Experts of a small language model: a softmax router.
Below are experts of layer 3 (counted from 0) of a mixture-of-experts language model. Rows are named router (the router's row for the expert), up (a neuron's input weights, with its number) and show model dimensions 64-127. Each number is 50 + 12 x the weight over its row's rms, rounded and kept within 0 to 99.
After each expert's rows: a language model's description of what the expert responds to. This comes from a sample of Wikipedia text that the model never trained on.

# expert 20
router:46 57 43 49 46 31 45 47 51 51 38 50 34 40 43 60 54 60 33 32 64 56 36 48 28 43 33 53 41 57 46 48 59 67 54 51 73 57 50 46 56 49 49 45 41 40 60 81 58 52 44 70 23 67 47 54 56 49 89 38 24 56 57 50
up0:50 50 43 61 52 57 50 31 41 30 61 57 54 45 25 49 50 69 55 46 52 70 71 55 24 62 50 59 56 65 68 43 34 51 66 32 35 50 55 51 45 58 57 32 51 43 71 44 38 36 57 26 43 52 56 63 64 17 47 34 69 68 71 35
up1:57 44 43 55 56 53 56 40 61 32 67 29 63 56 32 61 50 59 51 47 32 42 58 62 43 45 51 71 62 65 40 40 34 54 67 44 61 56 54 50 54 71 62 75 62 49 60 47 38 39 51 52 49 36 65 27 48 26 23 29 50 57 44 44
up2:51 52 71 76 61 48 72 26 55 43 53 35 42 43 32 66 63 57 51 52 56 83 48 66 60 48 43 67 54 51 43 46 39 28 44 50 60 63 49 23 36 75 34 66 70 44 72 64 24 35 57 43 49 46 74 76 49 62 56 65 41 58 57 66
up3:60 62 53 65 53 49 54 67 47 73 66 36 55 64 41 46 49 45 48 48 56 58 42 53 56 50 44 64 63 71 35 36 41 36 39 36 53 52 38 26 43 39 51 54 70 59 53 51 42 59 62 58 49 36 57 29 40 53 62 50 38 37 62 40
up4:36 52 41 65 74 57 57 66 36 62 58 44 67 61 41 43 45 52 59 23 50 36 67 47 56 42 40 86 53 49 49 34 54 69 52 55 45 39 62 57 49 51 60 67 55 38 65 40 45 53 40 40 49 66 51 49 54 45 47 50 42 44 47 62
up5:48 48 40 60 47 43 53 51 29 50 86 46 41 24 37 52 55 64 48 37 74 71 66 60 48 62 58 57 56 60 27 60 42 46 65 46 45 63 49 37 46 51 45 45 56 48 38 44 52 54 45 53 63 59 50 45 65 62 58 40 45 74 50 63
up6:43 65 64 52 27 44 85 53 50 65 64 66 57 46 39 68 62 50 49 50 60 60 53 59 40 52 56 46 60 57 64 43 49 56 53 36 54 64 52 51 52 44 57 68 53 47 59 38 38 41 56 59 59 59 57 68 52 31 40 34 52 65 55 56
Short first pieces of words, mostly lowercase, like m in mucosal, bi, foc, dist, plus unit m and name initials.

# expert 26
router:45 54 58 57 10 58 66 64 45 67 44 56 42 49 41 41 32 72 29 40 66 48 34 47 26 57 47 54 50 57 52 47 28 48 40 59 64 47 47 61 40 37 74 50 68 53 69 52 62 33 31 55 58 75 62 48 43 55 52 49 49 63 55 73
up8:42 35 47 63 41 40 55 49 65 65 55 47 65 57 74 43 44 51 35 63 45 47 54 64 48 68 40 47 31 47 53 35 50 43 48 27 59 36 44 73 43 45 55 45 53 32 40 58 49 58 39 47 42 42 77 58 39 54 63 55 59 60 53 41
up9:38 50 40 57 55 36 70 41 65 34 42 41 37 68 33 48 63 54 43 49 32 55 68 83 34 59 67 59 66 39 65 47 61 63 34 46 60 39 56 51 60 52 61 65 55 58 39 14 43 66 54 53 39 63 56 57 47 50 53 56 48 49 46 47
up10:34 59 40 64 46 49 51 45 45 56 69 60 34 36 42 37 41 57 58 55 55 40 60 60 33 45 36 58 51 67 42 65 54 43 50 37 48 43 36 28 30 56 51 62 50 69 54 47 38 57 40 64 35 49 35 53 51 54 54 51 32 56 47 49
up11:53 48 52 46 57 78 54 52 58 47 48 85 59 54 46 47 40 64 55 40 59 49 56 45 47 35 50 41 55 48 39 49 54 52 74 60 46 59 31 50 64 67 57 46 49 39 50 42 56 54 42 50 47 53 59 52 65 55 42 38 53 31 61 30
up12:54 51 71 47 70 71 59 42 55 38 52 58 62 34 53 56 31 68 43 50 30 51 70 40 57 70 49 40 40 41 44 52 33 45 64 44 51 42 33 33 57 64 33 61 62 48 56 64 46 39 43 42 51 68 46 34 78 26 51 22 60 61 48 45
up13:41 35 40 55 46 58 53 56 51 60 52 41 64 64 50 48 51 49 12 40 44 41 59 35 53 62 42 40 66 43 38 39 53 66 61 36 64 59 47 56 39 48 66 47 34 41 34 52 58 36 47 60 39 61 41 60 30 52 76 41 71 52 53 60
up14:56 65 37 58 42 48 43 24 82 45 47 57 40 45 58 55 41 41 50 53 68 72 42 44 46 63 63 39 36 53 65 46 58 60 49 51 60 56 75 51 58 48 65 42 64 38 47 64 61 50 55 45 59 58 58 63 42 44 51 50 60 54 48 46
Very broad mix of table pipes, articles, prepositions, punctuation and odd word pieces, such as the, in, a, |, ), from.

# expert 31
router:29 38 45 45 71 27 41 35 43 45 59 54 25 73 41 51 44 57 65 48 45 46 42 53 50 81 57 55 40 64 48 43 70 50 42 56 53 46 07 47 53 48 46 59 70 43 57 47 43 52 49 69 69 65 54 49 36 68 67 51 42 49 60 41
up8:48 61 58 55 50 43 39 25 49 60 51 52 49 43 67 51 40 44 50 57 44 63 49 40 42 79 41 70 42 40 38 32 72 58 55 36 51 41 46 38 69 22 49 32 52 66 61 67 44 71 51 84 42 49 35 61 48 50 61 58 38 64 63 39
up9:51 43 58 64 48 45 60 63 57 75 50 69 41 63 40 56 48 55 40 34 64 53 61 37 41 64 51 46 37 49 60 46 51 70 36 45 57 40 59 54 58 38 56 36 52 62 59 51 62 78 46 59 45 72 50 60 53 43 55 45 50 66 55 48
up10:36 50 57 30 45 61 47 35 40 51 83 59 71 60 52 59 35 57 64 42 76 60 55 61 53 58 53 56 51 39 69 52 34 35 29 87 38 43 37 44 51 44 43 40 43 48 34 57 31 41 54 51 54 57 59 46 41 74 28 57 35 44 56 51
up11:56 36 50 51 36 42 55 67 52 50 44 43 45 36 32 55 50 53 51 38 46 28 35 29 50 50 54 69 64 52 46 56 72 47 38 52 63 44 39 33 63 57 42 59 49 34 48 57 52 74 37 72 46 47 45 50 34 49 55 47 65 68 39 36
up12:43 64 40 61 67 39 46 54 43 34 39 48 41 26 42 47 53 53 42 62 50 43 42 47 64 46 52 44 45 51 63 20 67 49 56 43 28 65 45 76 60 44 42 70 56 38 61 44 60 56 46 28 58 36 33 52 34 61 64 29 59 39 54 51
up13:53 66 49 48 68 56 17 49 35 53 60 70 54 68 78 41 54 35 49 58 56 42 58 69 45 51 47 33 39 64 57 68 57 27 39 56 39 48 36 39 36 42 63 32 60 51 42 53 37 38 54 67 55 56 53 46 25 47 39 30 27 47 59 53
up14:65 66 38 65 52 50 52 36 45 57 56 55 30 64 75 70 51 28 59 50 47 57 47 77 47 36 64 66 38 68 61 57 54 59 38 63 29 65 32 47 42 32 61 59 49 59 36 36 50 37 51 56 54 52 64 55 41 77 60 48 44 20 65 45
Content nouns and verbs ending a phrase before a preposition, such as results, announced, signed, played, reference, hits, basis, plus closing punctuation.

# expert 9
router:52 66 53 65 36 71 56 63 51 56 36 41 48 40 32 27 45 55 43 48 74 67 45 58 47 43 36 55 32 51 35 46 49 64 20 32 53 56 47 61 56 57 52 39 48 50 48 78 52 23 44 53 37 56 47 36 44 57 71 49 22 59 52 60
up0:62 30 65 58 53 59 49 57 58 61 55 42 59 54 52 43 59 61 38 59 42 50 87 58 62 55 58 75 42 37 54 50 51 53 48 36 62 63 35 39 42 72 63 48 78 59 54 39 41 52 36 43 33 65 46 55 40 48 50 28 48 50 66 57
up1:60 70 58 57 53 41 60 56 24 61 52 39 48 40 54 54 41 45 50 34 52 71 57 47 55 64 43 57 52 45 56 22 69 42 48 49 67 54 36 40 68 51 39 48 41 54 47 52 39 65 47 72 63 64 61 58 35 55 42 55 14 56 70 59
up2:51 44 82 35 54 37 58 39 35 47 34 42 28 56 36 56 50 59 44 51 49 57 55 51 45 34 45 56 31 55 48 45 49 75 47 45 66 76 58 38 59 38 41 50 68 52 51 48 53 71 37 57 60 53 65 58 67 46 60 45 68 74 45 39
up3:48 36 52 74 37 35 76 43 43 53 56 38 51 51 51 66 55 37 62 45 36 66 45 55 64 59 70 57 54 62 37 47 68 43 52 59 33 40 53 45 55 64 68 65 52 63 44 50 52 43 35 37 63 42 65 45 59 38 45 38 54 68 63 52
up4:68 43 70 56 62 49 66 62 39 44 62 43 66 63 62 45 39 46 64 29 61 59 47 60 56 52 41 59 36 50 39 59 44 71 44 41 58 37 45 39 55 67 56 50 59 54 45 55 48 50 41 57 45 58 52 52 20 49 47 65 58 60 52 70
up5:44 39 49 50 52 52 68 58 31 39 50 50 43 52 52 40 56 65 42 72 55 58 77 61 42 67 49 63 53 27 64 58 61 43 34 63 45 65 53 40 61 51 31 29 67 40 55 42 52 43 23 79 51 54 51 55 36 53 45 39 55 58 83 55
up6:55 41 60 59 66 50 83 51 39 56 49 41 49 72 46 73 40 65 42 46 52 44 47 68 33 43 46 55 58 59 65 28 54 40 39 54 46 53 48 44 66 75 44 59 53 38 66 65 53 45 45 40 57 67 89 45 48 45 46 46 50 80 73 42
Section heading markers (==, ===), month names, and words starting a line, cell or list entry, such as In, Born, Austrian, November.

# expert 25
router:36 39 62 39 32 23 44 54 62 50 46 56 24 37 37 45 58 48 51 26 64 69 38 53 42 37 49 48 51 45 45 54 47 61 41 52 70 40 39 41 70 59 46 45 42 55 47 69 58 53 44 53 41 66 53 51 54 43 86 30 38 57 79 53
up0:71 57 43 36 55 59 54 49 46 60 61 33 56 55 65 59 56 50 35 58 48 64 52 55 37 46 40 46 43 61 60 57 46 84 50 42 20 53 67 61 59 88 59 53 36 39 61 53 32 34 40 53 37 54 54 57 48 21 39 59 48 58 52 78
up1:56 55 31 34 53 55 63 51 77 56 60 48 67 51 23 62 61 48 40 62 71 48 55 55 60 29 35 57 34 45 58 48 37 64 41 43 49 33 50 66 51 59 52 55 57 52 74 74 47 54 30 63 37 62 66 56 47 48 70 43 41 56 54 37
up2:45 20 69 61 49 52 77 50 48 64 54 21 35 54 42 57 36 46 47 57 42 70 67 54 65 42 39 66 42 57 55 39 57 70 51 39 57 77 43 77 44 56 77 36 54 37 49 61 33 51 33 65 50 60 52 64 54 67 43 56 51 45 30 41
up3:51 60 56 59 55 68 76 49 46 63 53 44 48 45 50 34 37 52 39 51 60 72 31 65 50 36 52 34 40 41 47 56 60 53 69 59 37 40 47 66 60 80 81 46 70 50 41 27 35 47 24 60 41 65 50 47 46 41 57 45 44 59 57 54
up4:51 38 45 57 59 59 50 51 30 43 64 41 60 51 53 38 52 56 42 40 54 63 50 69 65 28 61 64 32 40 33 43 45 50 54 41 56 50 57 40 43 68 32 47 54 43 42 53 68 35 41 48 67 54 40 54 56 41 49 51 50 44 41 41
up5:62 42 64 52 50 46 59 46 65 73 56 33 48 37 47 48 43 63 40 38 78 58 55 44 56 53 40 49 69 60 47 60 58 49 40 46 63 69 33 52 58 55 44 35 49 25 56 36 52 41 49 94 41 41 65 57 60 38 49 41 47 80 47 46
up6:48 69 46 60 54 65 61 40 53 54 59 40 23 57 37 63 35 61 63 41 61 47 55 39 42 66 44 49 38 59 51 47 45 54 58 65 58 48 33 51 55 75 47 59 62 31 50 38 34 40 62 55 35 70 32 41 40 52 64 60 57 47 42 32
Capitalized first pieces of personal names and other word fragments, often after a line break or table pipe, like Dim, Sig, Al.

# expert 15
router:49 50 47 59 35 83 44 49 44 60 45 47 57 53 31 38 61 63 30 26 52 57 57 57 54 43 34 59 44 51 30 48 57 55 34 34 69 43 41 52 59 60 51 44 41 45 49 77 45 14 41 54 45 59 52 55 54 52 82 35 16 69 62 50
up0:85 45 56 46 57 54 43 41 60 32 68 45 61 48 56 54 39 52 44 39 52 64 52 52 52 53 33 77 60 69 61 43 65 51 73 49 26 50 52 46 49 85 56 53 40 62 50 60 59 44 53 62 23 55 62 41 57 43 45 41 67 46 53 45
up1:53 87 47 37 42 48 48 53 46 53 58 42 59 53 56 57 68 62 44 45 44 67 37 68 59 39 41 49 66 54 38 36 38 60 72 30 61 54 47 52 58 78 62 40 63 35 85 65 32 53 44 46 63 65 66 66 30 63 45 60 46 43 57 42
up2:56 50 67 61 49 52 37 29 52 52 35 38 47 62 31 35 58 62 54 62 52 69 71 66 55 48 53 54 53 63 37 37 31 72 70 53 34 58 41 54 75 41 55 49 49 50 65 55 58 45 28 45 70 63 43 39 53 62 51 34 55 45 47 55
up3:59 46 41 40 41 47 50 52 38 58 58 48 48 44 42 62 41 65 54 41 46 54 67 32 50 54 49 65 45 59 49 56 29 67 48 37 57 54 34 71 45 71 42 29 13 46 62 56 40 54 47 44 43 58 76 48 71 50 32 40 45 65 64 64
up4:49 40 45 45 37 41 60 30 56 51 48 40 38 51 29 64 47 40 49 42 67 55 33 71 61 49 52 68 45 66 41 33 46 82 54 34 57 52 58 58 51 61 53 57 57 30 69 52 55 40 41 51 66 42 59 64 52 60 63 65 46 59 64 55
up5:54 71 65 53 52 43 58 74 23 59 48 53 75 33 48 52 48 67 23 51 55 69 50 45 36 47 41 38 58 66 50 43 37 44 46 56 68 59 64 44 37 56 43 68 65 53 57 52 37 39 55 55 40 41 55 60 47 53 55 63 48 44 70 65
up6:34 29 61 64 52 49 59 58 42 47 65 34 52 60 34 68 67 63 31 41 63 41 63 74 33 24 18 57 52 62 45 49 47 53 53 69 61 66 47 31 54 58 54 34 54 46 74 52 45 45 41 53 39 63 59 49 40 67 59 63 47 46 69 58
Main verbs following a subject and adjectives or articles after the or a, such as helped, failed, appointed, first, more, not.

# expert 10
router:50 39 58 63 44 42 47 41 47 53 42 55 31 53 32 52 59 64 34 29 56 61 52 45 41 28 39 60 54 42 18 47 61 62 24 37 68 43 28 32 70 60 58 64 35 38 65 69 60 30 37 55 43 65 51 50 61 62 67 44 37 68 66 61
up8:33 29 53 51 38 53 51 56 58 21 60 44 38 63 40 36 52 60 57 53 53 69 50 72 55 57 59 49 47 55 38 31 48 54 42 22 55 51 53 46 50 43 38 51 75 64 56 50 53 63 44 59 44 35 76 51 47 53 49 50 69 60 49 44
up9:51 71 58 61 44 50 50 45 54 41 53 34 48 47 38 62 52 58 43 30 59 70 62 53 53 33 57 63 19 60 27 39 69 44 30 53 51 43 47 54 41 40 62 58 31 66 52 54 46 51 49 44 40 62 44 51 33 64 62 51 34 68 51 58
up10:69 53 44 58 30 47 43 33 31 63 75 38 41 57 61 51 58 54 27 42 36 63 58 23 38 54 46 63 53 63 34 57 53 57 51 46 50 47 48 67 58 53 49 71 60 25 40 46 57 61 50 42 56 50 57 53 58 49 60 61 36 45 33 50
up11:46 57 40 55 51 35 48 48 43 37 57 44 40 47 49 44 46 62 60 79 48 39 69 62 44 45 52 47 64 54 55 48 26 48 41 61 44 51 52 46 51 49 37 64 64 58 54 45 22 44 43 61 80 29 72 54 50 45 39 49 47 62 41 53
up12:58 51 60 59 64 41 30 43 47 52 52 61 59 58 53 42 64 49 53 45 46 67 46 37 49 65 26 63 54 91 48 36 25 58 38 67 44 59 57 53 71 63 62 51 60 48 59 46 40 44 50 35 46 50 53 35 41 64 49 56 38 53 48 40
up13:50 51 36 52 48 83 40 35 30 53 64 64 42 58 55 41 52 71 48 59 58 42 70 41 56 72 41 51 39 65 45 52 36 35 43 54 40 45 32 58 52 21 61 40 61 47 36 49 41 51 62 49 47 46 57 55 52 54 63 48 55 45 53 62
up14:51 50 62 48 40 48 64 54 34 52 51 50 39 59 43 49 65 61 43 48 46 53 39 51 71 47 50 49 36 41 46 67 49 50 44 50 52 35 40 38 37 51 48 47 58 56 48 54 50 34 28 64 45 80 58 40 21 50 69 44 50 41 58 29
Broad catch-all for ordinary words, word starts and Thai bytes in prose, such as evac, government, languages, June, to.

# expert 23
router:56 55 54 52 36 19 51 66 51 44 53 51 30 35 28 51 43 53 66 35 48 69 45 48 55 48 47 53 62 46 50 58 45 57 33 56 67 50 28 44 69 55 52 43 51 53 59 76 46 51 45 67 37 61 49 65 38 35 65 27 36 50 66 52
up0:53 47 41 54 49 29 71 42 15 52 46 51 41 40 64 41 49 55 65 26 44 41 55 60 47 79 37 73 40 57 56 59 48 66 47 40 62 62 42 34 50 48 60 53 59 39 64 53 46 49 31 49 44 54 55 57 63 65 69 50 42 60 58 46
up1:44 40 39 69 53 45 57 43 36 39 51 46 51 53 56 52 59 48 42 44 44 72 61 68 30 38 42 74 63 71 58 32 70 34 56 53 47 56 42 24 43 62 49 47 55 49 48 48 40 35 23 64 46 49 58 54 56 47 60 47 41 71 84 62
up2:59 47 82 58 56 60 51 46 45 44 44 50 52 48 23 33 51 61 42 50 48 59 68 69 58 50 38 85 43 36 49 30 64 53 56 45 59 55 39 57 71 52 65 66 56 48 55 50 46 51 39 48 66 51 57 30 45 49 42 43 54 58 54 72
up3:36 49 63 56 48 51 83 44 50 38 44 37 50 38 39 59 42 55 68 53 60 66 49 74 35 42 64 55 52 50 36 49 46 58 65 23 46 46 50 37 33 87 44 66 45 40 65 76 56 53 41 64 53 52 56 62 63 62 46 55 60 62 57 39
up4:54 45 48 41 58 44 49 24 23 67 58 57 45 60 52 61 59 58 59 35 46 53 57 40 52 78 27 79 58 71 44 44 35 59 43 57 54 53 37 45 50 77 73 32 62 38 46 66 51 52 40 47 23 67 60 48 53 37 57 46 66 48 59 40
up5:48 46 49 45 55 50 57 54 36 45 62 61 42 73 32 55 60 59 49 48 39 55 53 61 36 60 35 53 64 40 59 71 48 50 48 59 42 65 44 39 58 56 50 63 57 55 55 41 40 34 41 57 43 57 63 52 48 55 44 58 52 60 73 57
up6:47 38 49 53 50 49 85 38 46 50 50 48 62 40 57 40 49 40 54 57 38 61 49 68 50 43 43 78 58 64 46 33 61 59 49 45 56 58 52 34 62 67 55 66 49 47 59 30 32 53 46 57 57 54 43 48 48 60 40 42 62 77 65 49
Given names and short letter pieces inside personal names, foreign words and place names, such as David, Kenneth, Ba, ak, Jaz(eera).

# expert 5
router:32 39 61 69 48 58 58 44 48 57 43 53 57 39 43 45 71 65 31 35 45 59 62 46 38 48 45 57 42 35 45 46 43 77 50 38 65 38 34 35 60 61 66 66 45 48 67 50 43 42 53 41 45 54 35 54 51 59 54 46 54 72 77 58
up8:51 26 51 68 45 48 37 54 54 64 66 59 39 59 36 41 49 43 61 52 42 48 43 39 64 42 45 67 48 56 83 56 56 64 40 38 75 31 42 50 49 55 38 50 59 54 56 52 45 30 54 58 60 71 35 43 50 45 46 51 72 58 35 47
up9:49 51 36 61 36 56 39 55 57 67 33 57 51 54 42 35 49 58 41 52 31 58 47 75 17 50 51 51 52 44 51 65 56 60 35 54 40 80 57 59 36 65 43 44 41 58 54 49 44 48 56 62 34 42 34 51 65 20 35 39 51 63 61 38
up10:40 70 39 44 60 33 58 35 69 56 83 47 26 44 75 41 26 55 32 53 59 34 55 62 48 83 47 41 66 41 54 52 58 52 53 45 53 46 37 53 49 61 60 62 49 28 82 55 48 63 50 67 43 49 77 55 49 59 56 27 51 44 56 35
up11:47 65 70 49 52 48 58 62 52 53 56 66 26 41 38 57 53 51 64 84 55 57 47 38 38 57 62 62 54 44 42 58 47 55 48 60 58 45 41 39 54 48 53 52 76 54 65 40 39 34 52 70 53 59 45 71 57 78 59 38 53 44 86 47
up12:40 38 50 55 43 41 45 49 50 61 53 44 61 66 40 53 48 39 50 46 55 65 62 30 46 57 55 59 50 59 62 35 43 36 56 43 45 41 76 57 54 68 55 52 54 22 35 61 61 41 40 22 26 51 65 59 56 42 55 76 44 52 47 44
up13:60 67 64 72 49 59 39 57 58 67 41 39 27 51 45 39 44 39 57 55 43 61 41 40 51 42 43 43 56 55 51 45 45 49 61 61 66 36 40 44 42 83 44 38 54 54 71 49 40 49 31 50 37 63 41 56 48 34 46 61 50 52 41 48
up14:64 53 63 36 50 59 45 66 54 59 63 41 37 29 63 50 57 72 49 48 55 72 46 40 49 54 68 49 73 52 58 56 38 45 42 72 61 59 47 48 64 48 56 26 41 42 78 54 38 71 54 57 45 17 47 43 61 21 70 28 40 60 37 79
Broad default for ordinary prose words such as nouns, verbs and pronouns, for example career, film, became, with, He.

# expert 7
router:52 71 66 69 58 43 57 60 51 44 44 43 59 47 44 60 44 52 44 55 44 61 50 51 54 54 45 57 34 39 49 47 39 57 32 42 70 68 26 54 51 58 55 35 56 40 49 45 37 58 50 62 58 47 47 58 57 34 59 46 23 69 61 61
up8:63 53 54 60 42 41 52 57 63 49 10 49 55 57 49 55 50 65 42 66 33 57 31 37 48 48 41 73 37 51 42 63 53 65 44 47 64 77 34 25 55 67 45 56 43 55 44 54 52 68 50 73 60 64 54 51 61 46 46 36 41 68 53 71
up9:49 53 57 27 67 41 50 46 32 74 34 43 63 48 37 66 58 45 52 59 46 64 52 51 66 56 68 65 59 54 32 65 47 59 37 61 37 52 44 60 45 64 67 45 49 42 61 70 48 48 59 67 58 62 38 33 61 50 67 43 59 69 49 68
up10:64 55 37 46 53 72 29 30 46 70 71 38 58 49 39 48 36 55 62 35 49 50 30 37 49 51 69 43 31 56 53 44 58 35 27 41 47 65 53 61 19 64 38 39 67 59 58 46 46 47 64 40 26 45 50 50 56 33 62 60 35 65 61 35
up11:53 52 57 53 32 40 41 46 39 52 36 53 39 53 66 45 43 47 42 66 31 55 66 56 44 47 34 59 42 49 71 65 42 58 46 51 56 62 37 41 34 65 70 35 49 42 73 36 41 43 48 62 47 39 58 43 51 38 65 40 41 38 70 53
up12:48 48 47 66 52 43 48 39 72 62 64 43 69 41 52 58 57 56 57 49 58 49 68 53 59 42 12 44 52 28 54 42 30 36 57 42 25 43 46 59 62 56 53 59 34 30 52 62 71 48 60 36 60 89 52 44 58 42 75 54 40 75 43 58
up13:42 52 67 51 34 56 55 64 49 46 51 46 83 69 45 29 46 42 49 45 63 72 44 59 67 67 68 55 53 52 64 57 46 56 52 39 43 44 17 30 42 45 38 56 55 42 58 64 52 44 72 59 38 50 53 29 49 67 55 53 51 71 51 53
up14:71 68 50 75 59 31 48 52 67 52 47 61 56 56 72 69 74 39 52 57 51 63 45 37 58 34 66 77 39 48 55 58 54 36 30 49 67 51 47 37 50 61 60 18 34 39 49 45 15 50 64 59 37 42 42 65 56 50 45 58 20 81 44 43
Infobox and list labels at line starts, such as Location, List, name, album, Date, plus line breaks and some mid-word pieces.

# expert 0
router:51 41 64 68 38 48 54 64 39 58 43 49 35 50 32 49 61 61 42 20 74 55 43 57 35 38 46 55 71 50 39 49 50 65 37 43 69 53 49 36 71 52 51 56 48 39 51 85 51 45 34 63 44 45 53 61 67 56 77 33 27 60 78 55
up8:53 44 53 50 33 32 66 42 57 58 46 59 52 41 57 50 59 58 46 55 52 44 56 64 60 54 40 55 63 42 49 31 56 53 64 26 63 45 36 56 70 59 41 53 53 31 62 49 47 34 39 60 67 78 45 42 38 40 64 53 36 51 50 56
up9:49 71 48 40 52 70 42 54 61 65 70 34 56 56 44 45 62 41 52 45 46 75 57 75 51 76 30 50 54 47 52 55 40 49 64 18 42 52 53 37 59 78 40 50 48 47 50 67 54 53 40 61 58 51 60 38 70 35 56 55 44 61 60 37
up10:59 67 49 64 43 43 58 53 22 40 89 55 34 50 13 57 55 60 53 49 51 59 51 39 60 62 39 65 37 56 48 66 57 53 36 60 56 56 58 41 69 51 40 36 62 61 51 55 37 46 20 61 35 43 57 56 35 48 38 62 54 70 47 62
up11:46 64 60 62 49 39 89 38 50 58 53 53 54 67 61 42 57 54 40 43 60 68 69 62 32 59 47 48 33 53 28 49 45 44 56 43 31 37 46 52 65 70 56 39 62 37 55 55 50 71 52 59 55 50 42 50 72 42 44 78 68 54 26 42
up12:44 62 33 52 63 65 49 44 32 62 54 78 54 53 37 59 49 51 54 60 50 83 48 67 64 60 42 57 36 41 53 48 51 60 35 47 58 61 70 47 49 69 58 63 51 26 53 63 41 66 54 56 36 58 63 36 50 58 47 42 46 83 33 58
up13:55 46 74 47 39 43 73 54 54 44 61 38 60 68 43 45 68 38 58 64 53 63 48 73 63 58 37 46 74 54 57 42 48 61 48 41 40 64 42 43 59 61 59 32 46 35 62 66 55 42 38 64 39 44 38 34 35 38 51 50 28 35 52 52
up14:55 44 57 77 34 59 80 43 30 44 61 41 53 44 72 46 58 64 56 73 42 49 53 52 53 71 40 67 51 39 50 45 31 42 46 39 42 53 33 49 43 53 60 47 34 35 40 50 42 40 39 49 35 42 49 52 51 43 20 71 44 58 46 56
Suffix and mid-word pieces completing ordinary words in running prose, such as s, ing, ed, er, es, as in dis-hes, anim-ation.

# expert 12
router:58 54 58 77 39 74 50 50 49 81 45 35 51 51 16 45 49 57 15 44 47 56 53 57 46 40 28 58 56 49 29 42 44 70 30 29 60 50 41 58 63 61 51 50 32 59 50 62 69 38 37 52 35 64 53 60 54 53 72 44 27 68 54 53
up8:63 41 68 65 45 61 40 30 43 63 50 50 38 41 36 45 41 41 45 42 60 72 59 37 49 60 46 67 49 59 42 32 36 48 26 30 44 53 40 45 79 45 51 60 65 52 54 64 60 50 35 52 43 58 65 28 42 61 30 45 62 68 64 86
up9:35 55 68 66 50 46 65 31 44 60 57 39 37 49 47 41 43 46 39 31 55 58 56 63 45 49 49 60 52 39 33 30 57 63 30 32 46 82 44 34 67 58 51 57 62 35 68 55 63 53 52 48 61 47 49 61 51 44 56 49 48 68 60 75
up10:39 43 52 47 34 41 42 38 50 30 65 46 55 78 72 43 30 49 53 40 43 62 57 42 50 49 50 71 42 54 48 23 69 48 50 64 45 50 16 27 43 52 45 50 57 31 53 41 79 30 57 48 59 32 60 52 74 22 55 60 41 62 47 68
up11:62 72 53 33 56 34 57 36 51 73 52 71 41 34 31 39 42 51 36 39 35 47 50 50 43 45 48 69 48 64 30 46 49 53 43 58 51 48 38 38 45 60 45 46 49 50 57 61 52 46 43 64 33 88 55 50 49 45 48 55 44 67 70 64
up12:34 68 51 45 72 53 44 49 53 36 73 19 81 61 39 44 46 71 58 35 52 58 52 55 62 47 55 74 35 73 58 55 56 44 53 46 48 52 71 53 71 53 58 54 45 32 48 41 52 57 37 63 57 42 52 53 49 42 44 56 59 68 65 52
up13:45 41 45 54 47 39 76 34 59 61 53 67 51 87 75 56 47 53 54 40 53 66 33 40 39 42 56 36 48 46 41 56 40 58 47 54 57 43 39 54 78 39 58 52 49 45 81 51 47 61 31 34 50 49 67 59 45 58 41 65 67 50 61 37
up14:36 57 77 49 48 37 46 49 40 50 45 55 62 49 68 52 76 55 54 41 43 68 44 68 55 42 38 55 57 61 55 37 31 50 48 40 58 66 57 50 51 65 52 51 74 61 68 52 41 60 61 32 37 74 59 47 68 35 60 55 38 42 69 38
Opening pieces of verbs and adjectives split into word pieces, usually after was, to or a, such as compl(ained), rece(ives), get, aff(luent).

# expert 16
router:55 46 61 47 48 29 50 68 42 56 46 55 27 46 44 42 58 54 62 33 62 64 38 49 39 28 43 63 44 37 44 46 60 60 52 54 77 42 43 40 81 59 51 56 30 45 43 69 53 55 55 62 44 53 40 53 59 41 76 27 30 51 66 62
up8:24 65 44 36 58 55 69 41 58 56 71 37 48 62 37 61 65 53 31 66 71 79 50 68 49 53 53 40 32 50 45 35 58 59 36 46 35 53 42 52 54 53 41 43 42 32 63 38 56 33 36 63 57 74 53 51 38 50 29 45 42 51 54 57
up9:44 42 53 58 52 53 69 41 48 93 59 28 68 46 54 40 35 58 63 56 49 43 60 66 53 56 43 26 41 51 61 44 43 50 56 55 47 55 45 64 60 58 55 39 43 48 60 52 55 54 58 71 68 45 49 42 57 39 32 66 48 71 52 58
up10:35 71 49 74 65 60 63 59 40 65 81 46 68 38 50 37 47 55 67 60 41 51 41 46 56 42 40 64 42 63 52 63 54 57 50 41 49 51 39 32 55 59 32 70 71 44 67 56 41 48 39 60 44 41 75 35 43 44 60 64 41 60 38 64
up11:37 45 60 71 50 64 67 66 51 44 59 60 57 35 46 38 48 51 35 68 50 69 53 54 67 59 43 76 37 59 71 31 57 49 47 40 23 48 51 52 60 62 56 50 57 63 29 47 50 34 31 52 44 26 41 60 46 43 74 32 33 46 50 63
up12:50 51 62 52 48 54 64 54 52 50 30 34 66 59 46 59 45 44 54 66 56 73 53 41 53 40 70 32 51 58 35 53 60 57 76 49 53 42 29 56 46 78 46 61 45 56 53 40 47 41 44 42 62 44 57 49 50 22 43 42 43 72 53 42
up13:43 52 36 63 70 47 41 47 53 48 50 09 58 51 47 48 39 40 57 53 74 27 70 64 31 61 50 46 58 61 39 43 51 56 66 67 46 60 50 45 25 39 46 38 60 38 66 52 49 47 59 39 43 29 39 57 49 37 50 70 36 35 43 49
up14:54 65 49 69 43 55 61 65 41 50 52 36 57 47 47 46 61 48 50 57 82 50 56 66 33 27 34 38 58 61 31 49 60 61 66 58 65 63 75 58 83 57 60 41 58 44 50 64 47 62 30 44 46 56 38 54 67 46 52 60 37 56 58 58
Pieces of proper names, surnames and foreign or Thai script, often capital-letter starts, such as Richardson, Hughes, Al-, SIN, plus endings -s, -ing.